Weights of a small mixture-of-experts language model, trained from scratch on English Wikipedia.
Training: a variant of Adam for the experts, 465M tokens, 7162 steps.
Below are experts of layer 5 (counted from 0) of a mixture-of-experts language model. Rows are named router (the router's row for the expert), up (a neuron's input weights, with its number), down (a neuron's output weights, with its number) and show model dimensions 256-319. Each number is 128 + 32 x the weight over its row's rms, rounded and kept within 0 to 255. Numbers have three digits each.
After each expert's rows: a language model's description of what the expert responds to; "gets" lists some tokens that make up at least twice as much of what it gets as of all text. This comes from a sample of Wikipedia text that the model never trained on. Tokens count by the router's weight.

# expert 12
router:122073150110164057066182126107128116190088176103163097107129111135082114147141106143160158168095096118102096103076117094195169142121094130083135084139146117133154092054153173077165166084105140
up11:114117141168133125127122126118126127182114170119149097120109110163156140086088171218179137139137136180092127134140075124178115121159133104099126141172118162096113155110177101161187084075097143
down11:125106096160126071140106093065170159117112172131167080111090073105160089105168163122106094140167158175132110146134124121117154098128170117142123128098119139135134143103152154070152116123138164
up12:107125147068116125105179093110124137140092126133167141158109124103077146137145132159102051113139133169161066119153131116155118102152117105081129056090113106121142083124197144115143132081137139
down12:129134122099093160166149120149098134091081105183098143119196144093120157108059094104120102107143122092124123097047137158151114140076132120160080170138098081113122160086153179205116159185144061
up13:128113098086082070068107172153164186121114149120139172114093166087129168143165139096124133108152105148158160084087083069121155162108068151136105109145175104093181114146155159123079107084165140
down13:129156162154066058112144169106110146149074123165145145127116106132107123133133097103111087191158131113142198161148113081074090061154129112165114127091093113127177151103133066096090111144073116
up14:127090124122107155160103117129089113141123129111159142142139121160116179158167143092133081140174116111111146094170170093136124074117101101105174079052115116103150133164146169123185153056158130
down14:100163118132129151088168099167149150142120104158127123110039180167091180139159134095126071127118139115143150167130168079121124083106104049134148088069183170111147152114115154101160173107083109
up15:078089142098109074113128132127130093152148184137163136113140090155126128134106093150169117161140115082101132107131121148135137186113058092146158146119141122110132130095127151125163207167170069
down15:089106178116144104136096143168099101157138116162173170197068122165130134153107107140108136167091093118151156141133094101145147170090168092121094106140112124092139130136148091093091103086130108
Function words, adverb endings. Prepositions, conjunctions and -ly adverb endings after verbs in running prose, such as into, rapidly, severely, and, of.
gets: " and", " of", "ed", " to", " in", ","

# expert 7
router:105108154124184063085168122092121140163082146118117088091132100157070120190133106133145134168102126111116065113087086090151173121111089124084142089149152079112164092077128168092184166096109133
up11:089135153161074099088118145081122114110100128136098138091111129092116176096136130153053131114105169130080173160128130047123111132140149189141090138138137112111117093105097188126180146168177127
down11:155147063102126148064144159117085132126117144159134186091065145128104130109116208162174114122098117141081133146038127107153103119106104097210154104109109143144107162170129088122119096132152087
up12:094163150147146151112126164085119113096115117135103118164098148139124166126113138129176156119181176064038075144134168122099118092109121127057172150128146138133113103128148104057158163101103104
down12:153144120088170132072048152137069146144117170085121098049157132141128142131130173158108144146118043144121137111128177098152117117097132166091139121141135092179117148168106113144159138126097063
up13:128140153092136113181135087116113057169113111141110123107114134044121183107117174144142104187160205137135169159127145103140071189097156080086109094184176097159180110100175115111129151119082130
down13:140133132132131156104090149139124110088108151152129106111088105091081134156135152193122143171105092182113079129059118098150124065127112145129105128060151135130121122177134166203117150151175053
up14:140095111128083143098161092078106130181100123122152156135132162142069129114136127120139105166171180142102131173075119094114090117128146091149094129136108115102087091160103138128171105069116113
down14:111141163142173113153102088103112139157135151110124131096114168113137172124169074091138114172165125079125104116144126168097162176112158137124140154150120115166134160101102115116141140164054099
up15:112111144162206099101121116153081104166118110161118122140120149160137132200098141103139132110146140138041117121088126162109108140091115154122150079145080133117137159097166154137141088146154122
down15:116132096127113090133061072172201071135155132081105104133076177159130124093164169109183051082057118175131090121099127102125162129084119149113143143108085082063180137160090080110061121144149073
Place names, locations. Place-name pieces and location words after in, of or a comma, such as Pennsylvania, County, Street, North, plus table pipes.
gets: " |", " in", " of", ",", " re", " New"

# expert 9
router:094106174110152062063187143101095127169087173124133104078138103133092132178141112154180125177116103100113108113101082091174181148098129148095148099124136097117146113077136157066204169099121118
up11:079094102072113068142091200111189128108131147155115110100187132187091130164161121074097135134105108113180131128079141132110142172141178080107190159131178107131076065101099093116160170115126143
down11:133126138126208164134133178080103130132140180164139145115142096149163098153113115150163095167162109092118177135161086137096135140154143127145104147117148176105161156130137051188110093143144085
up12:099118130093124104094132161082047103146145143153138147139116121180115096100164134087221107141139137095118144046106102162064183137151082094131142169080148139162155119067153145075145088143110142
down12:174077097186154120118118122123161121154147076150125166078169129084185184121221072172110112112109110169101131159107144056141117119108127132129149127120101114147181140158190128143123232153150150
up13:149116119082093151102139115115090097109120147080114172134137070142143144114114117174148097120117084099097049132137098077172146166161125156171170177082185172172086092127147155164151138118060135
down13:147179085088139144118129117139053113168153120137141100122119058131135180134115186166099159085094119107106157065128187096133132154112130133162158142130175150094157156182162166128091124123196097
up14:147090141118136084109068138103111092147100146101057130129155147095092157148057059086139175186109161150106100124178100160121151219117174131076142126112141185111101132087110139136136170091173116
down14:100095156119102178128121121188182196119186191110075085120156145102138129089128179108129098071100129152109150090158124134137103152127128151134141099120206120187106142142154075126064166067069149
up15:083151084076124104113153145171169085089142116131175102105135132103109151091144123062151150170120107168113155122128134090177110161075117091092097110171125182164131089111134115115148091162146176
down15:112192141115126144126114116093129132126123073106175192122134129134132127118128140115090216125165075095131127129097077131153120152099160108157127148205134093081090126147109167105125140158079144
Line breaks, structure. Line breaks and other structural tokens at section, list and table boundaries, like newline before ==See also, | Song, semicolons.
gets: "\n", "|", " ", ".", " w", " he"

# expert 2
router:130088164099144053097168120096105131172085173115115097107144115124084125171130098138156136191079102129119109124105095099160157143106100147091126094131166123119145111060167189101174152088104131
up11:141081176090177126115115088165182081149100196039097117141125148087136139080114178182100080204128103160124141057129115116130109059144141128146121087124186124102156109086124153098131100131162121
down11:183127122158122126068079088122051123116158114134117174143110052111141137104117092143136131094143155083158152111099101138055126093100157118184167060153143119156131102159158067170131094090087140
up12:135148102077125103167171079107109082112119195067097115126120140115094137095115116156140171172111155155056116146146125127162206124159132098078156148173187080155206125114082108080113195117093128
down12:112075104113100093220072105130101144098157119141111141134122153068104106183094097175072078162108159114166174104161152133114126093150168150117093111201121117133088167165122071100078120102074122
up13:167152147170141167150128075101114072133118092138194130118136114087150150173153120121163129095152142157140102117101124186111146176191116171122126182141113121123107127106124190143112152097136188
down13:106127102131224169110136116151104133106151153179089150139118129116118184144092118122133164189101107162129118094087088119140181114133137141183164163088072139133144145114129093151102160149185120
up14:104141171076120122080134165118126156120100153124126085085116161088115040153146123136119157132104083105123073119114140087151174150152131146121142063202127088203205114115151153076157123097127073
down14:133208077141063151162157163153071131137160145155142125104103156134099144130147162130149112132147096112168113156119094144083120113116126103091155116093085105174113097087072151111143109066120189
up15:140147135084110107156093128086120122145108181166084102088101124136121137123072094192104200142182132142083135147160152170143140144123148068095146109147124154128117145149163184118137130123113153
down15:163156128112110126158171067085085136108102150113137142154099102072132115094125089174123111171107134188129136137131174173127137137068176118157154168195218108109100202159148130133127115179107129
Plural nouns, clause subjects. Plural endings and sentence-opening subjects before a verb in expository prose, such as studies, participants, This, They, which.
gets: "s", "es", " which", "ing", "ers", " that"

# expert 15
router:149070194112191092118146124062147142158047166100094125096120153124088136159136112154140125162106134115117111096106066107147170110110083110090143102141121106123166111103166162098205162080121141
up11:116076064106164118147135087108177124116094120132150070080149113121044145131144098109171136175108110129156128136121119159110159137086110112140167122137141104155157113090139139122129127100134112
down11:128152130129112105150150112185101128126170160129121131113164135116163145167166117145137160100067167119107139149135127147149152087141173175058093090147179168121077130135160095155214091155158083
up12:140130139099212117127094161151170068110125157141101115171170166120140136167161181117102164116057115170124163139087156147123101184056146087155112172095103072128078086156205116146140144120080132
down12:118151131136135194156144174174131084210149106156105123128112079080085119119164156141158067091173107140124141130127154142108171172159119119147161114119160132130205131103060134126094095137102164
up13:139116145135148116138165125134091123106109148201161112089116112099164094072088151163171083119190154123129188149123066146108126111061135214141150071183102139113105168141136119122108169161105133
down13:164135149162127119100173106166121082143109102180138156097133102116143150120111078131095127109115108112090098169231141147131133130108151125113150140089080085148177136113119118075121172159121115
up14:162079137102143059148158146127052157116142187094089113114095085134167174169100106168118102126100051183122135144115092100099131110150091128121142074143166091086156125102125114117121146136136123
down14:094107138075138076113123128085137147141111128090148135114149128097171107087134036075154119110131145145152184128137101115133153057170103167196171101133132126116126087119154128141198144119090078
up15:068127105139122127113212115078113145095115146164144154135120125086127130175160109154118130132120106180147110062137089174114155129135088135112123126097177082196089115161091097127138102061161118
down15:148114155148125173129127144085090099140094092128142066110116161149168108105088109122129119147159134122141111151118142105164171106170112152156116084099077080121103151126109106152105129140094066
Infobox and data lists. Dashes, colons and separators in structured data lists, e.g. taxonomy clades, asteroid tables (MPC · JPL, km), chemical and climate infoboxes.
gets: "\n", "-", " ·", " km", "S", " MPC"

# expert 0
router:095115172102166072094162117117085143191100163118120076088134090139080082192120089150162113168102096135116085095108074097150179103104129166121147100124134101108153122104158161100189161112101147
up11:085152105109137184182130092100187085093114140071140051148139163091123088115119108175172141128119106123107142126187084191146160117188123125096120079141129164120073118125174155129128201132146125
down11:102149136112162087162126143165163130124108150172119153140141138150124194116122170139094072117161173111138148117107154111099106123104130078106146120112087097154091111156144120138175117110133097
up12:217141146086113124043120118150109148186095134097141110109145138080139128124127130142127107119140111098131127137123140155118173115153176112140107129094143102105094173079137179080102114067152082
down12:142139120136124148098125159118111127073097162172079134061177104103154212167118162166065125076144131146142153204143116172104190106138098090106189137116099112057177178102078054154078133123126171
up13:109121137104084083151133121149154090181130120108158091132148127119044121129143116174129114191172138105127137129127141106121110069118136115166107120134140143133154196108123150123153101156141161
down13:113086129086102098165134129143125085147126146094165067133103142113136149193109115113133157163150163092134099097075142126119123179140095155092101131157111192131197168158148093132118142143172167
up14:202145083150116068084123102127111115141107139113080091130132063142139125103096085114114156142145098118100087118099123090135126138119091155185082160156105105110151108133154168122110160126187193
down14:163148116171078100129210134117098165091099127156159115121087102139133122161164148131057107179176201118159206110122110112100184104110156131097145100148149131133144183157077105089154163148140113
up15:210096136056153104120063153121097240119085113116100120163106119092111149111142093142175099142115080105158193137124084144089120097111175141141153159070161106168136137149098110141130131117073039
down15:148153160171157166122086100099132183133164124056116137202141146134133102151062126107093105126154122105135139090152102095136138118167118105158178119118069139091050141145075129111078061098094131
Sports career infoboxes. Field separators, colons and words in athlete biographies and sports tables, such as Position:, footballer, team, and table pipes.
gets: " |", " 0", "|", " team", " 1", " football"

# expert 1
router:111107144116201099058212110095148145182081167131147095069134117138099105168114094180146122189087095125102087119078108066171169141106099143136147109158119094101151149066172177095175153105125131
up11:151172133172149128108134091162129140123111135059134136105130091143160083129137152077100095161133084070193110158061143144094113135147127122087167133074128117081087156131173139107154103163090117
down11:132113128170204189156070142101089124139126125123100181127123105156125138150184112071094143117129160140154086120114123115066068191111160136153097093154190116070156142127112139078117145143083093
up12:125133155138185111118080103146108144105086126145112183073113101143140128110101081132126068126107116045183089103080116130053146122124093074149115118115144103088097158117130089109104149135141130
down12:102130066107161128128120124156147147077151154094132122111137129135112119057172176108150108170150142170216114102116146153162126112147189132153142160108140175114194188144163125138178126165161140
up13:134125126132124137146116143154135103078038101146166166115142147144092180219180077144126155189155161130054034089157094106140098113155077117112131098170158129088107071120105150135122170146135120
down13:177058142122098095146107130109112150109087080214131152085182105092074112135128070117147128108094160103042114089141105116089166069131089130150112105138114127163144153107175114147138135098086065
up14:133072123169178088108164077185165067195126137146150125133127130117151149107122103132116182170128153083117151131139093161128185119130095190158104126113084151141103149154135165081104135182118220
down14:106145211062139091126106156112106155118143128167148117168150137106095144103082111116090154139172126144167131159133201128131096079180112093119127164155163147154163101143107125172125171156127091
up15:127147151110130111160147063088113190144113093104134187116153179075148093182114105153094154104095119156179155134150141158134115114141117109114168089140137083161128156103116173151107103142117162
down15:140174124106134114124123120145111121141168106059106120103153132086137113162136125133155081137158182130095183133170133090164095141118134131094166148126107131118171116106145189155108169171129186
Common-word syllables, table separators. Middle and end pieces of ordinary English words, as in st-raw, h-all, st-ain, plus pipe separators in sports score tables.
gets: " |", "y", ";", "ing", "it", "p"

# expert 13
router:085103183110158068103151150091098131172101181111121104085119122142110086174143115159139113157094087116115081131105116092191155134079102128104150067157149101111160099102159158085156161099117131
up11:127142126133075084102145146109143124106155174126145127133112148146128134119112148127123092157119147108044097078136112043163126141092167157085175124149139149126148090173157146183108125113161162
down11:138152203158156124194144145173161016112122118129111098087099178147103108085159158140083088148193137179115144087144105150096088153159108082099148143062128164124093086126174089055073090116070098
up12:069121147160089143120137188074124157061131130096066088132076113142099125111109152110186119098155090116147135188130079141155120083140151115051116120162147151186155109130080172135133114154052150
down12:156119145114111152145162121097120085181127134136117121180115163055120194100129121136185158047186114184149148079088103083106133105054147075085068115206120081154079144104146136122131134130149137
up13:091172111103106078122171138168082127109170139146076142120057142157148108123096130148149078183066140134184148106109128058092121188095124181181119104123210104135123118119138171143131097171112071
down13:061127142141115119090183108086171096164163167141173117119107118167098093146155113151151204072056155107137141093146152161107147135145140145115065165111104090092160145136117144146089099108122108
up14:107073142110179119124144100084124103110148137126165101154103151046088121118166143147093124101146131135046124072150129185153143100156179108148110138154108120130064115140135109089124109134146148
down14:171104145145134110089160090105184144156115097092166100167076148159158144111076174153125191118136144090142105120165125110124120109173161162158165147169185135132143131064115139158107156145178165
up15:133165083123134123150086117117087104178130099172078037120107177136136141153151135187201081170149133108101128137117102146145080078077166090066216159125114115160187072111113153075156143060109188
down15:144164160141139187121081170122153167151149156151139130173179166134095186112156118137095199113134061172148093111148098179103151079203149166101086166083122134183123127136165045115172143131097159
Words after the. Token directly after the, this or a, especially century numbers and time expressions, like the 19th century, the late, the next.
gets: " the", " The", " a", "The", " this", "th"